{"d_shared_expert": 0, "balance_loss": 0.00583, "n_groups": 8, "groups_per_token": 4, "init_std_router": 0.00687, "lr_router": 0.000633, "vocab_size": 21255, "norm_eps": 1e-06, "lr": 0.00435, "batch_tokens": [65536, 131072]}
Below are experts of layer 3 (counted from 0) of a mixture-of-experts language model. Rows are named router (the router's row for the expert), gate (a neuron's input weights, with its number), up (a neuron's input weights, with its number) and show model dimensions 0-191. Each number is 128 + 32 x the weight over its row's rms, rounded and kept within 0 to 255. Numbers have three digits each.
After each expert's rows: a language model's description of what the expert responds to. This comes from a sample of Wikipedia text that the model never trained on.

# expert 11
router:209121135122114086173123077181057194150103142160155135066124106143121090081174062075189151156192145117096173144176121193143083118099111182157078112116138141086068088152130129099089182113149137129119146113214160128124120144123134111116113138135119134102112159102080123176135116096091179180115125127155121165145132099081167152147137162093075107115124129144124141121145145168119124081141103128129052101176099128157089102060152129137121096110056137184135199091121133150127132109157086158144140191114139108105114102118167119118176147136088137167103085141151112135180152133169113108
gate0:062117137114132089218112177096175135134120134124127097155131119130081083220163092116097090086114163157089153136150119104147163137092169058070149104050137151146135123073102105158110201120122179120100132146215176116158138106176104128144112174116159136139106080134124135151117174105096128141140130188181057116195145124119156105097136117125172167129151124087128119135146102123155131121092180159113166120136212136149115139100082109176086149165130095095150131146119173133098094134123155125100163125148145052112126117129174125179101127132161096178144107087179176150146144142143129090
up0:104121068163097173050128163125145152129106168171068120141087114100035155162130183095121156109134166205152127177222177141151121170129134099127117116119110145127139090100144141167137086170148129138124127109195104125162164153149139171156152124135151143096133159118085108171156138116138138186087129129128063029142139112167116096099075120129082148140169171165131104127142081100145096118070104095100078107149103140179129117126081131161053115150140140096168115109094095092133122078170144118159166126193141103114121135169122112117081082141121132125105146128155127143145159055101178129
gate1:090051092114160157078098162119075097154159113120125166088113096113154153114116114114179067142166116106139151116148115113128132106133130061143128165203147121168184138106168068090183084087144143141177192132141099096112167078128140119082087117168086089148166172100142156130088114130142142130141086118112125105132100158152131129095120161156121131132141117133144103179123191053123141113137116150167168155123108089185057137171174139186181171096154139131159112106103175098105122138095076104201141065136109086128171135096145110144135139137043106082198097088107145162151131122117128109
up1:178157146172128138143111118101160145126122106134153100164132118148143087123104147139105161160119155118090147119139162125091116125146088175136140082105073100094077137154113192159129175156156133111103098122086170151132117124120136143124151164053182133111099095110114103131147130090127088180139132110155136136078145085161108185150160095177169111152123108179084152147130049232150128100087108107147107110100141139104207112116178122082068101150085117115142138089150027160175137132173183113064078201124158167148104097166140161069098139118177090182088099141127112137117114151135136163
It responds to: Name-initial capital pieces

# expert 38
router:140069099087121108154102139133074174116081113139187125088097101075136134124161081144206169156113141126083194166164120129128113080199126180173108228120085104103055078156098164125158107130117153198118137113130130136089136144175177129097163115085141143092090135125113125126086099119064121174094110179144132110151148139108124125163089097098127101093083059176144161144155109150132133180091121106145103120206111153170097106100161156123092079148090095116160153097123203116117122107152150115115156143128160162128109139104169136086155140151115131154125111159187119161158178102135150098
gate0:103116122127162113203091216071132117111170134189168140097164107093194128083125179144114151170077101126138181128182074086127136109176098153148137135148120150155070045134107104130121160136117169165114092085145087143106185151134191093118157129144116166113106144123068124107161122092113131120101100099104121102171091083109067157176107117194129162186119103080182133103174120143083108171112127117163094120165092177132172158096127179132074087086108129164156138123112172118137139089060156145104097110126143110115173120104147101135149140142097095118132060121113153166118123109113129184
up0:117167131101103182075164093164171108129117165050177111164101126165050101222112131098158124130192113141054118099104127130145147095115146160193113110109135112133095137067165125167131078083123073130117132072134145098155100097141109126144084110102159150212127106058144144151118148101134102135133166112167157149110111117179060112076131152125117147121196136146104104143160109163101173113155140158106124087134162147104158111122091111176175097202108163114107164147176149163116095115201123104177148153120095141174111125171107167141117128095126167106108165135175155099098121090150109120
gate1:099140151139112156099130113118181107151102110171081149132091087092130133124149191117148158106077087169079084126088127113144102140124112175190141142140123101116080174063143163146115105121068150130096119082171114119118168085216133129118123127154185172146082169099085144074096060134116148151139147148180154110175133086140099100142104080084085155103169160169155114104088112188126106187108163096174066195156122117134160120132135123095133144134140090162128158137074095055139121158144148107158197165101128137140128156118138120087156104084095128066126124125176110132082174096189153148
up1:123120172127137152139151140142146085137142090178108162134094118096140162122172147166126176110054082192048121127146118102138104107125119154159141144136158133117082135117117143169109052113072151092115128095108091181159143058204172172126153118162171106163118142082108178097092126195091138149125182116166151118162133088113140116114097088101115146108138158098141112135060104197118132172115153145194099145178082110151137113112150137078089184118146091132119147153095101072153108109094136112082197155109143157137118156096104147049178081106115158089150116160116162146080128071166150131
It responds to: Clause connectives

# expert 50
router:137067167111144103172120116146096204147114140143144132140107130137106184102129120130156159120158158117105108163138091137148110109076089148144120145076168095111153136142160133080107160123100148206071136151145174139160132151087120113102128115105109129095107126081121155122082123105087152155131148121160060149087124104105146161156140151130078127109092146153107164133158092180186104099135085130108095111254108164120102072070106204045082125089132133188152108106095119155162100081124150147137111165123148142111127116101163123068115138113048111161058123153132077155148192137146086081
gate4:107131068138117103125080061120149212112150055101084095113172116140102141131157097147179147102155164137120160110156172145091136145124154172089106147109165176173091118098185137171119175083149109116099118104140140086126145153108162166143073153092091101141099128097136071148091071163114131096132164133136156169132141098138148129104137114167149194111086130176153155114155194120111124105128091126114132078107117124151084033106135160129125118140128086056163076132098142163157132152163169164144180153127030182136095111170063138121119139102181090120115141095138083176124100163118150116
up4:130133134073103180110118188091109086141127153138182145113104090129174096092154164133099101165140063052119135157145108137140169112148111074138101130110089070094193116137161133111115132137154191183150120144112124147137135126190101120086170097174195158106084090133097162126130221139141153114101159177154116088125129140120125076143097133118135091161114098075121152141143078162116180127144211098163138156112215140139078153096138160105164121175096155155090172124114102079128133056117129060096120151091183141149158114099167176118129112095063132169124117117132143112123154151152136147
gate5:150135171100141168186166118113107121131148141115123160121154119123108152102151127098161155140076146126055100095101135150124146109135113140111119146108140080101129124108127198161151161189154127166176086138091150096153133187123128141157105081129136153114158121164139182159056120092124098144185096169124120083106100088116146188065086118098110132152131143146171071143126143158115126139133110100062098120148089172135128120126109158131181202079098140164143117171066072136163150110106111058104075109129167204076101142068101164143131151082167167128079074143170148077167134154183072158
up5:110104108127129094066116097118112108129085083096099125116113166102154116139099129178104096111176132087188156194172117119117118144114147098097124103149107148154104114150149073139116121085079143100108160103146146159098136076109098129096142177161097094121129132109116110110218102164129165123093144098120160180109123139136081059188140144134161129103095096111077187130113126121119147119127157146171171143122156074135159126152143107156099100162150142078099151085157221138099079152168130209159177154110094078147134103180157109091156143194103087138148170055093103209100130125072172114
It responds to: Table number digits

# expert 37
router:154078123089110096116115128151060200106072185135167089136087111115141155101131085119148177213159132154022164159125108191124095099143116200140114097043085134114096122194153170117096135143106179189117129142163131139180120155149155137109140119113071130112129135101077083136133135144151101112149125165130110161127136104129182165126155147095133102126161126098157137166194126162117080109127094098085097066113141174126147129121123119121079135136114145128143122070085123208174153086146137089131125120104112109094061114098157120135189106182117121124107126073118177155146150143160140115
gate0:139149140174120135110079171132177095131080140104150122169129121161076080157030098086125129157039047139111183172122147135174121102173095103194099123116107132188151123107116127110126144163102113101096123145147171098060101162140159142070117094113088158099153141063116089119154139100123159093117112066154125131155115152208139138180166132122169117147141165133119146138120156082084196079125156113160099118130130149077129152166144143179121098174075136107125152157156153201144155115160200130130186133143115119101178121134154102119137101102142115112160141141123086188104131097105146172
up0:110116121149162123144185084095099139134165146120111083107090192112152171098228138165140151074188182068151067122153111126097142155101117164099142081096116115044124142107147164175091113108148174115123124151144070120152175072127141076168173162104148105168119142163126155116153094134105102181113129172116126094101179109092098139101124141170076107106144096147139156098158050155173086179118099178083177122121119085162136123122099102121096147096167130122144114137078085068160122114117070157125108132125136159143122090072123175182091170168094132126101115154136161092113094144165113116
gate1:129120116188080100147137147203125172098145199163132133145129120163165135144161127077137108157179118068153159111156137104158103084143142157147151150119157108112076165174189139128096141071090055158124125128120116132169111108181107065171165155120155131086102092116105150181126149129107128134218197048130160135055128107083172111087120106175131165126136119080140131149090080143087104084140114104091115122077064105141144089091135109116150108083082154124146120150094112098097141182145173146137093104149132195094128087145152130135107160109143123158174165139127138154103153155085080178
up1:193136106101185112158099166195058117115102080112092184148067099104118141123124100091178110125116127113125132137081158152121132111140107098105072099167090162050076140127088124091140099125099145166101088145054166180181105149123171149103129158136114203114158120126136133126144096135139168130140087112113165104125167155111212060148158123084077125178132181138156184104135098124115133076128086101117119148082114052074149154163132166149135086178097101166069110074133084166119128138165135152085120125155149129129172152138183098119145132095111108181137129119090149161108128136151103145
It responds to: Space before numbers

# expert 23
router:215129148098117161186094056108040137136079163186124121100099114108095104129123109097144155144153154117064147166182147147162134101143066150146057076094127103095064143114076084108106207141120125150141158092159125138129116155089196102123201166092161120104137119102158149141108161152111116140123118135164114160100154101093106157124112188084068127102093131136143138163130118195159109168117094164148121092140117153073136147094096131080120121168104122132135154099145087169172105131143151114112135184087148123061107097123186119122136140126079134143050110143172133125172131169115160101
gate24:197095174111105118072129096112157103159123120136099165085083109113063121117122173091174138169100161101163145142162154136101101119104098191132092050140187139153121124117079088147155115076110135140163142154168073120101136094082128113140089120056141131107140063139094126066111154087102106100112080116134089165096093081069104130168133165162161173085126122162197139138115098161169157119090097176182118105134129115100145118129080158151186159145151115138158167094135210095184114130187103116100128164081134102136126140144185145158110164146126131112106157126074186174091130142104126141
up24:204133113118121153083160121123210089175099061129156111079135139088153151095149128096135188102123164066198137133165109174163118131147123139113120064141176093154098121118090081108112094078113121165126102069112096110131168117117081107131081147108136121127139096043111137098089159076124138131153119151154111153091120084108142096119195119155139229090112109184151080166147152140101184116080115097164173057089139143122160104132169128153098150133157151143115169147120146096110177114186093126174120153119128088122147160126181114134109160092145149129176140161114146070106164105120116171
gate25:113153137202124132108131124156208101118159190133126141091118082117121148168098162139193156136130107202103093111163168139160140124163083164139102122117133155167146129134184136105094084150187162152176153150129113164139100106136184114097165098166124105132122149096161166020059118165176120105096099155071092172096116158119116135088088116113081105115169181112132157082108099188142126163139180157184174092094143127104104136115094126133081117100145119139107084147129125088132127109099135138112093130109187114052191110116184167094140074116054110115104134154108142095141156122095129128
up25:128161106169095151099114125143187076087139205128140136067090107140120154150132187136152141127174098120101106153147127135143135144150091160103131171103124114195150136075131170142124073186150137130218171173139102152103144121155162103070167091154119108138103141120160151037090094155176135123073109183110096146097123136140113107079092107117116114116156165101151130113114136129122117156186198132178145135102122114103162184120113067142114134070141107132125098157117115097123170127096102135118121125154147107044182064139216139131122061128088103087180139156072140101151128099083148150
It responds to: Lowercase word-start stems

# expert 51
router:149119137096148091140117107138053155149155181174150141104050088166116123092135117120184154174150097148064105123191142115130135154151096137157105135057090156093097085118152119102108150160177111134069155093160188140116097137141144104138191122128118147046103109068069108188119086167082167140127121088150155130144129088126155179146134117138119101152118170151114132146131156134133138088161125098169085131172098143176081084098150155126083093139126167151141099101115124118172112122153165125164130176164155142126055090135158134061133119084126125149070141163109127148200210129128157064
gate0:144129119145156140112146131155125111125098118158136105134117140170149142135056096116168148139123128176087095112177134080121124143135158085164062147070110196073132125139081067111111159147175135072172153186132173113150133019112135176198149101125169139121182134111115081155113146113145090123114134107143119099098167156136164150134087149123139135134152191085093163148088166131103178129135144153141103150142110113093064091067109075147154153096107128115110076139133183070089185203092189140160123115085160118107113068145122118067089121109135140080116140095151146125175167107125114074
up0:175178122177106119148105102128162164138123104155124097115090103155136105130098117127138154113123121169103124093157130073156132148161157116162059181078152193086148128117082122154122157146135093075137105178121170142137099057125090137167120118125170101138121165074083076158085108137172088161043125151112143126104146107117135122147073150164110175155184171107100157184102187123084144138156130078146070144193126088063104093113065094089124089165128164080146111115099149137140192157114148175180135122097147114151122065146137139097073114121179133094080139133164161087183164114144106121
gate1:088162107171127125139138180174091132135176116158133075168175135156084147067152119192138177067101109134092138093173155102119140147133146140181100090077195157118146078091165131122080163091144080128085156152160146158145114118134137159097146182149072153123115123128150107153129131147161105185130183144059103110060138119078130117114076152172129124123172110089083091135110129128106077137121105104068124141184070099105125081136125139119119093117123133123109100190115031125145129176110164127140174170152184159113088049102110146131163129106159114150110136125149115179161179178103145135
up1:176109060127156177105121093118183126121112148153104105105165216095154144115135186118079093085098108115192145102165073136128099103100086139162147104107140089117099110118143109121093150153137095146130103146111090165165178174186106086134118141111142148153180142084109115114100075092084121113189126137085082090102158101118124128088061115161153087121098148118163152167144140120110152192122124152140166159115146164100165130113157083150086143063165151195111134108169096123112083170136045172099139084099112140151136182117052147115128154227100114160122103156155135140099115148127096139
It responds to: Capital single letters

# expert 5
router:185127182094070052154044068094094153138109144110162118126127100105110112125135068101177146183166099156051119133145110156120088107140129169120108114102063108130073094159123136085090197094130153124070145123156178128118053131117112110114118099109116137110079124071106138138167089110104141180148135144153167199132129057139146157143136157084104108145130128177127168150119112225168102132134096128090121149157111147150131081106144155122150152177096130139180167083128113165128153172123160134130165182099172110119129063121152142122181145168111148142096089155121112143171124141155108079
gate0:162130146159090129120133148043159106167091068109152090116048145214140176098117128140133115107127120113121120107177149152149168087117138176109146122120103109195161089117193128158144106179075125098080094118171055153146121101180146144062090136099127171174156083118117135170133120158133157119053152097145104156161137110089125099177106092136135110104137077165124109128136109104129117177113136194153187112118171128130134089129198123148157127134152155173081128101104137144095124094161151115075134117092224178083163175158102147130082145126099137138145155092094110149122149081100109148
up0:102140069163166064120134138098135174138122110123095134084120150116110162186111121109121165204091098168127105155104169129091173185109116130092142084088111148064084173099115118107168119075105127135090136130122108139113130182116166119123076073181125109176107161161104165105119108137136137127175134183087146121159127129136118089176154117121142140161080118129132132156121202130113101158132110087145056183140068147141166107102135137093137056146093172072129131156180163161136089225119150106127107112141114122182154141134113087084072192123108105129139127180201159119123066118141167163
gate1:122122159182097091160120187092092158132159166118115117153127123128140140117105088168126170102150109115092118130065133153086095162123101173170162164134159118111149121164147185154119165148146134095161124127140102108088157160138097133128136103188100136098101162117120114164151180134224169121071129135141138102125200043121148167142168159067155128108079129000146107133139067108112070158148105114072100137135140135114134121100104116180107092170142165097155107136124167125143072123123116125160177062075156096115175112088136145110161123198128118131099125119130093124135068146134094062
up1:089169082074134128108098086175144094116060110109125157086168119070115135109188147096147095177116148133165091126186104142104180099136133041107130116135099119208078128094130133077117126111123135143080102130145125155126123143110126135125111115090158086127164121134127164125135075126022065121177100117104111135179077144152092089119106087194113123154175146214125142144114202165108118102103151129171166140151114134130127126155130126104167109108105096181111163083192101106099172158157124149119114157162051136147158152125126130149089139139103121167188160153150146143121189112141166174
It responds to: Mid-word foreign name pieces

# expert 4
router:166070114121154143153133125141106173164145126107042116131084076090144149121174135123139191197114120133109139142122141165173119141098034170088116060116121091120093120174145146120054146124129133126140094131139178061134131125157073121094172140136141118124099140094074133185127142128109144092132135159142105142150073127122184173128105128138096111057041157115096141091134168162145110131123187119129087114170138180158166087087111102084101093113123094122165175105097115151128166173140165140148127128089141113115104059069174107161129156155117119162059137129074159174136137183125155091
gate0:100097126156145107155113169152163159111082132143119151178091084113142125086135162126136119129095121125164128060105118138084124119132140169124067183139127077152160136076124079098072160088097166224147081150133126065078148169120149084142185186134156188075115132124109116132168104106087087081180167074102092089139112092192158151119132112189125106136115146114125113148113114132129143136071121132149120116142118183131110147069085156119087136132126043184145188128158153164098127141109157071117084084163150203129156100165083122107079142104080112097123127132120122187126128151126092134
up0:164125206118173116102125110206126136143121166092175138124125136090133146105051150136142110128142138118163066032089138061106178117089183115192088064121160132133096161126116081089113161127151127174143132108152137114095122148148123165172171151136078151107085109093101183159139147156127079122109131136104158061086095146152089172158075107142087070187175098121147119134096095087126142068119109140147173114119175123141149090110129161146091143161178052145158132108130122141152096134092173098115103153144129133146121137143127117186167146102166144083123060138113046116158156131122111131
gate1:119158111135155106130155123191101163134153105135108140169112089116153095102102165097122172146088111098139109159105120106146166153102122172076160172140092088161137181117136098122070148185112199121152121187095107124097110171121134134133154125155147157143138057119086159113083070170113125180083148195114137107088110104158159209116126106160135109202141157145099110105200132147143141144139182107088170158134073144174093136154094142100143090131059124094138101089167091068109103064079194149147156093097146180163143135159122062114158162128152124115065117126130118163117138091104162087
up1:124067157134068148131134105072147081150068195099175118046119198161146137137174094129161087141152161180145120079170113103147095096158138059167112105130146133073096110140127111160129100087167132133132127102129145128158134070148106178153129112134126145121134197121139099089182172073155102111160159112121132144143099126106109084165130158109134160126110108093143144130084129119129140134121069144162114124091219105101150113111119135117133127137175146166098095174091163210133154202133070093123138133213112064094111100088137182141076110124156122159191124155147114101149128135135171164
It responds to: Section starts and quotes

# expert 19
router:191130106104126099175114057093055141128074187132120096132074107101125099091133076127153166127142138113080158107164124188181118167141111164150033105078131136097056111146130166116087209093150137147139145131129188148111135152075099130100180119132146121103101103088098116170154153162101161173135113160172141165134132077098135162130127166067114130079116160132100197157137112184139122112102120130112079132216079156124103112127128106136159127166123114157133163095130099148122140155139143135133127212113175165124091068109145122119148130120101146160078078168132095128164182108164111128
gate0:178124117137145122130084102152117165162198145112059121068135168127132114122141075062136082051152154122174168156140103107153094102090139154083142151174116130113101117176201155178185114177106116094114097137186104115141112148164169130124098135195128158115121157186099157154115099132146158095145157111129143167141120120024200147095090079142080121076164141107091098104124133113112140129104124100143074134078122120157108098140154179129061087100077139118118136111148165141111082054153078118159083165118092103120141134118152149125131114131176151129157135106175173090137084113174115146
up0:112148190119080097072135137049139127123091097131150146179083130153137138095092160187111147186113141154104163135147184132091142129146160139155112121105133168144183112142080114082118157135167101178126163172089145137136156077098044097143178109106138138112170078150129120084095185107094089149138055157130126096148122092169078110186137141097126130165162084145137151099101117163087122136097136134138132119190112125080142145153094109122156155119193111157115089146144101101136161180084180091129173086157184119134097095106137104143169163127070092186085115128052093147154154156103121071
gate1:156129147120104095114137138139130124160127124184112114119117219087159106077150164129196109102129158116150089137193091106118137121139164128119086092081214116113109173147099078148128123081114087124140111103077202120213138123072155112136142074097136137117107105085121150114103104196109123164088175074198169133142156097080112104075097163164116157101168152153162137151118150117139155111190093149105135180193113134106106126151183139106099151127173124164107098133071155126079118175142106114108084124095089148092119158079136089128109106126147124153145163161106189094102184168123088155
up1:123134128177131122107127128160101121110118140159087133084135204107141126117123097149176172116109194116136095165153082109115078135079153087106113110129146153120120173145076110158107086090105117137167125115090169136128111146153124084113106113109108140108076108122057127145074136099111130131082160124215117103192129068120145079016192098138099155079169180202135117179101173124099114156150064131123135177150134107108147126149129147161164124110145131127122130137099108166092144180107129103152093177152086140180133123178176061097064162159106121161187146151175145137102144178152099132
It responds to: Name-initial fragments

# expert 10
router:143096193083113103154095122167097187157108160140138126130111107156146142115125081115124165157129112173046128134149089131188084095063084147151107130109136166126156132116105124081118154081142139144055107174137168137127133175118111138136115159119107142081152151123103128174112122151101121113085116121142115137204059125118175154144130151085086136124083107164117105105127096129135136143116068089094122157201074173099121077057125140082098120149117119148096120106118204124119137178150122095151092132140147143094114072084134149128190161210123132170065168197120109177150205135154137077
gate11:124142093093097161153131098135165201165082170114133143144127147118148126098116130205140170148149149092097166098094101171077079101154123087097085176107183168109068118105083148137122143097123121133176147109112140099162160117140109109171139072089083146199123141196170162175120133094122135161096130163148157140158163092117108181075133100125130155156098098154117165164132125104082129139158144151099105073161135184103211099114109131079112122153152166106102136113137120088120176154130041136089112089063108159114142115087109106192159080103111168136155140156130143073105163125196080138
up11:178195127200121091092149115127130126170130137118174089202143108126143134119165095159120113064167147145112143119073166114114192095133183127116154098092166111145171135147119122143124186112076154146170076146106128142140122122139145086141105076108128131123111157135100151116145101146153175073207116129141127096148094090116135105090156115157091052124117075128118156107107118051126051111180143165115108138166184150085085146104093181147087106140128144146095091071138153181106178127121104123149120102116154112203172127106072054152135129142187159138134132089099135136172124079113065133
gate12:148103134103180108134123134184090151111100169103113143066171107159127093148134081169157122092130124136117206112108093117110106125089129109108112118124084187180113147183127128100126131134099094157138106106111138100102168141133140121160131128055092171073192137072004125163091150131161098119119066117133164143080036157108123153080140141155148091174131139120167093137153121150159122119126148135131156121089109165211153105150106172117145101122076087160141168190189120127100111132121077162140171123185071119148078125131120138092156088132145103088157174132154092140076117145154167113
up12:111069193100112089123147100132072117016097127058087163119122130146137060166059120157110149107151148153101158125063116171131147116130115124160100072151092131164142125086086122076121126096113124104159155184138099094116126123099125181144122120086097125113140164083066104101095117161127110189103076127130211114171123138163091141109162117113148119170169167143132119119135166163140123126139150080180187146125149167118151166128094139086157092131140080137119103107162118136139153143115140146105193157197137107198125176113064141122108091149086084130154138131069113184108147148107170097
It responds to: Digits in numbers

# expert 33
router:153101155054128120151121076134054173140114141162127122116133099146152133082162114129158152175123149175035115184137133123128085113141079148150125070109086132077072098142099086110145149079105140148118144131163110189147109135132094141092145156137131168086169144095111113150166132162096090123125141188140142158163160086109165139148123177073142114083051107163088142117178147191120097056190088134109094136155132175149176146091114145114132129090126130181131155091097115209128156111126109086180084158141155140072118109081115124158170122158125117133093145155165159157166153100184136073
gate0:180130080114085137136105128158102133134160109161100038120097121072078107078118159153138161129128119147128176182139131100138117181106110151141114121185152127072123115112094100119164079123176127108066105125140120152098173083155095065139119108114140187154138162107141100157119089153122119130146127146139080138127203143098098185159121106134155110134210127144163057122113142155131135141116126186103182158163093136176135129114152141094104147118078048118163152115174148160142107087142133182103057038124131079135136096075129068151078117099163120154124143187165161134194102124116107129
up0:173174094108116115158122168133115085125152093130148097152111122089105044113127156113145161147105130100158150217087132116066148162154107186156099120148137109081131116138143067087156056140177121131092126090115106125113163100128100092166121135169177161123159172100149162150111101208109115081180121134112113125114210155146105160138117134152152123147192110149187096137119138165119127102118101201098191170154128163156148121114143127132093145095147063123178184097184128172138108085167128126100109062105145123124136134080116102129082123089148145101120052194176153118162122112086091124
gate1:062130129095062143062137133151149135098154111183161072100072117086101146136132117121151075114104183126115108148160241161045078188218103111124162174036109156152100132105118162117097143088117135155086129133180118116115188179154129143092096166097169150137147148126157150148102121125118136176149142118127152143099157106116133156110113159128153062119106153105166167147164129108084052145128111131142154135091146160170139147159119123135106035057148149146099185096112183096104120167097122111159116136147130144192174119139140129107138162114119137147109125152121141150129111154107148140
up1:137122151149132085115127191160128156157055104139128154138159097154106170153089156141127124114122125129145123083118176090108163144110101190105125124151149148076134133168153056055157134147066069112122118197094172083141160084118147135158098132105114135112129168099102181130099109124163032135139089153119128155158076113206145147158182142104132136176114071111092101103162109089118135104153093131160092198126130096085111135108050154107077144113139126197181141139116131181075149097082147144134142116115066108119060154145147106077127089177105125155141089177108108140106152130088134135
It responds to: Space before numbers

# expert 58
router:131101173137061077135134107122124164146095128126128119130085100126128180060159059163140172163134187141038125134117108139138107133123124181155103105104098129134106100155134094054119165126160179143081122136153140145110097168101100145112181106148076131098080110116137138122113138126055137189141135188151120155171122107170116171163105145098145114097128128129144103106100121201146131116119090154093103125158088189087123091041097138089129122149145124114158114099097146175154101181117166092120137184130224159131100120065209105139181141126079127141102125122076120172148137101158127079
gate0:155148069125173170141131155165121097124101165207111171162101164114114115133111114134120151150144113083148133107121146106095221139117121129123121152188174109188154102099140183115135042127091146096076065114152088108152130115158146061101184087135167089129169137105140160065132123117164140187140124081125164103126111107119171125137138145136129140147121151112095139085147121120110056111130130147121168158122123170113114120083137077122090130138136067162179096171130093105071054090160173176124127093149155117184076090192051109101079155091126132110108114150146118106134090100101076159
up0:144178119126168154113129102158087112170138148119129146188127079121097075128116103118147120140147160088121143127132076092099192103158167162146115081143097118211142070123095214136139090112122156100101102123141099140141135124171112096140186144153173071112116110116200121113128103111133167152150242157120149114139114133120170083147118158122178121158171174106068210097138145143099098107122121163098187158150172143119129129076161109189086157105099099141130145112129133095123077102080173201133121161114093150138118136143082109081083132120127100115128082166145105078178120102079079123
gate1:112102127151110076079178166082088206067098156126143066131109134114151154075063112100156147127077135104176091120133158142106103121168121130147097162084159135192141095165101103157096116164114096157129111076100109133092127138150137191130136127140111107126147072147165163137111158126083106144131152117180111135159186116187113188071123164152137198137069145048125119108118146145152138159085169132135151145124122120144160083129120152169105137188152134136174169116149108113194115122182074125105075130065123137158130107154102114105101134163117151071170152110039092154173135070123142123
up1:095073140049111160099176115056135132146116099142086103150151152172108145117150075132194158133110199131139095089108138098133095168120137184141129079167106118133108100096130143133155157104091128167136121155133124146130083085121127126132142132134109132144079145140152096089071124132043114110127088133099170116157140159180154134100140114164131179132108187175105122133122150212110136154116143087127162103186099141066097128164130157141171126072191161186102115082065161117168103118118145140128089120160140132101085131124123100101190110111117119187158073162070224145177134122139074146
It responds to: Surname endings

# expert 17
router:140082163132152048188099131138125088162099119126113106090108096106106134133154128110195175143182127130063145136141155142106060128112087181122121135116134092098125152136119148074093148105135145138081134154158175146148109133108116133116121112132127152074145105120111120112093170156079127147148174185175127125111131111122145139146159158107062113078081109151129120129170116192172133160160137147171056154200087176134138103070087149141111102114106134157131107062120155182149128097174097106114100184079135124126082112124171141088135197114086086214045077165110142164152136183166135110
gate4:140111090081092184151199091116136138152132118076161102129153145128119121129106172154105159093145087152119135131111168150116122114149101140120155123118149066099126110131162122098104171174134077136112154125143142141103186181104079128165147107134077148110131119178112122128195157104092161107108131134160092151150151083154075096187137190138106143045110150157090087130132127152169120077151150103074113233147096166122103118170074110151069120129134127150154165125112172147130035089101103116138123106097122136117105162117120096121150141100100119222210130128109131110099089128216112072
up4:152147158112157080149104131132096112136113132134127116193121114085087208141131143145077158128147113078152124132138151070142120096130138149111133123188157110179177151116083130101134079088116136101155069160112053117117203116173060095131135181074171127087143140126151140141136095124152141126180120170063132078099142095096176143209131138125133111165122149109124120123109110136196126117086105128147147072123142125134124208113114141124125096050124142157148106092125077075115132130184106198060132116114169101082129128102134098129136077162146122110052177158115109078122111138100077186
gate5:092095116125138190135092102187067150137077121156159135112131146115103120082132055101094158120136077201117223086162098056171087153159120104096169140117118160095106103120129114148077101113102102074094129094053168102118183149114134087063162121136102098191157084114135154121150108078118144098176110203132146137146147138095107140144093153112175130131135134164158089149094152166083191115140117113146185146149096151064086149125120157157133094136101156166146129156118143111082117128146091110134121138142085131136064115140163148189112129151124157094192103161141104139174097123080143096
up5:169120147091125055098144144173140152134194121147123070121109114132151083185086160148151104113116215111165110140167132151083139107093141138140052152125143055163126173107117081175160131111140171154163104165168105164128145127147091179179132138142178226137128148146108129134139115129175130147109149113128083115103074126123102149121135100136116074097137145102109154087184108151154116127163110170113102079069119081173131120116118071126136152102104092088084111100144128190145074117099199155192163086154164137096149144112139139089093103106135082124116173135177154120098186146129085184
It responds to: Digits inside numbers

# expert 7
router:129000173092074117180086133115103130138106151197122110114051095105125124107145102145128166194156115135094159142114121149103120092112104133183132099118108119118127124111125128151151165156139183180070124144176182171171118142122157125120183098127082127121118153135070105139096112140097105109144113135134151140184123100112105144100144173060133125101086083135169155151154130155143116107111166126121090127176050134091127119125132116096145081145120063128121156103099148187107114139134161107150150123121204109106121108106160147123101186138045104171127135129097121218167189151185123116
gate0:114134184116113122146106100107168086113110110071132162135101143104141093134127129132116026128140120053085103155121119175103149109120117124062138147135084099081089114063127128068117143188127145122106179070162149105075090151156086105086151142129126104120134138167108110167125106162122206102218140135144173088117124120147160166158158139155131159114157113208116097099140116137088126134135123084107095189133147148155111080177170150132165105172090070131165148139138167169182158158235154118132161119121057172088096121136123086145096123133079126142106120099144142128129106110137162089
up0:101087179095115148164123123093158151153159101120140140146110150157152069100120172136142023147119116064164097140132132154113129134082131098064116130122109134079111104074104172111078134166115131134096155116119171105048125158107111115091144112096104106099132137179131114171105104154128187122175113108140116070147116133103155180122125159176169139101146119190101102083161172127062085168116156087094089155145137125131126112172184188116196140156078101112113161148135189116185119197164138115131122074163062165105089155148136095131074098164136132097141153087170187147129094108152153104
gate1:087095134101066156132177100165167160085111132139095098149117113101132161108149161115133172152089135134072102157146214081107125097115112141097152148120131150146083089117144134144165128156116123104130092127186058115151087086120126126188129099068068093082073135063131060144131126129174166091206112091088109139130182118110131163129153214180143130121224113132141120155110142108080148180115105122126078112090134131131154086151089138160141186087140118094148104138115118143088120185117100111148113120173091136069123129189096134124114149153111123153079160141181077143081094099147115108
up1:098109159120102136151194096187132201108151090160143093137177122126100128183108117074128143048098125164139095087149174111087182120137085114106138123165147156178143099100146198099131095157091123051111096121143127165122100088121122151144097144106066071097111148048067044101120147149156131146114128091096143115109131067089147130125113160179109147143174185150178140097115129129101156120144097108094144149123169163116111133156064098121200155152143175111103157189133094130102121207145114135115126144130134129114122148181114137169129128085146129088080173106178099150169104163116120159
It responds to: Commas and and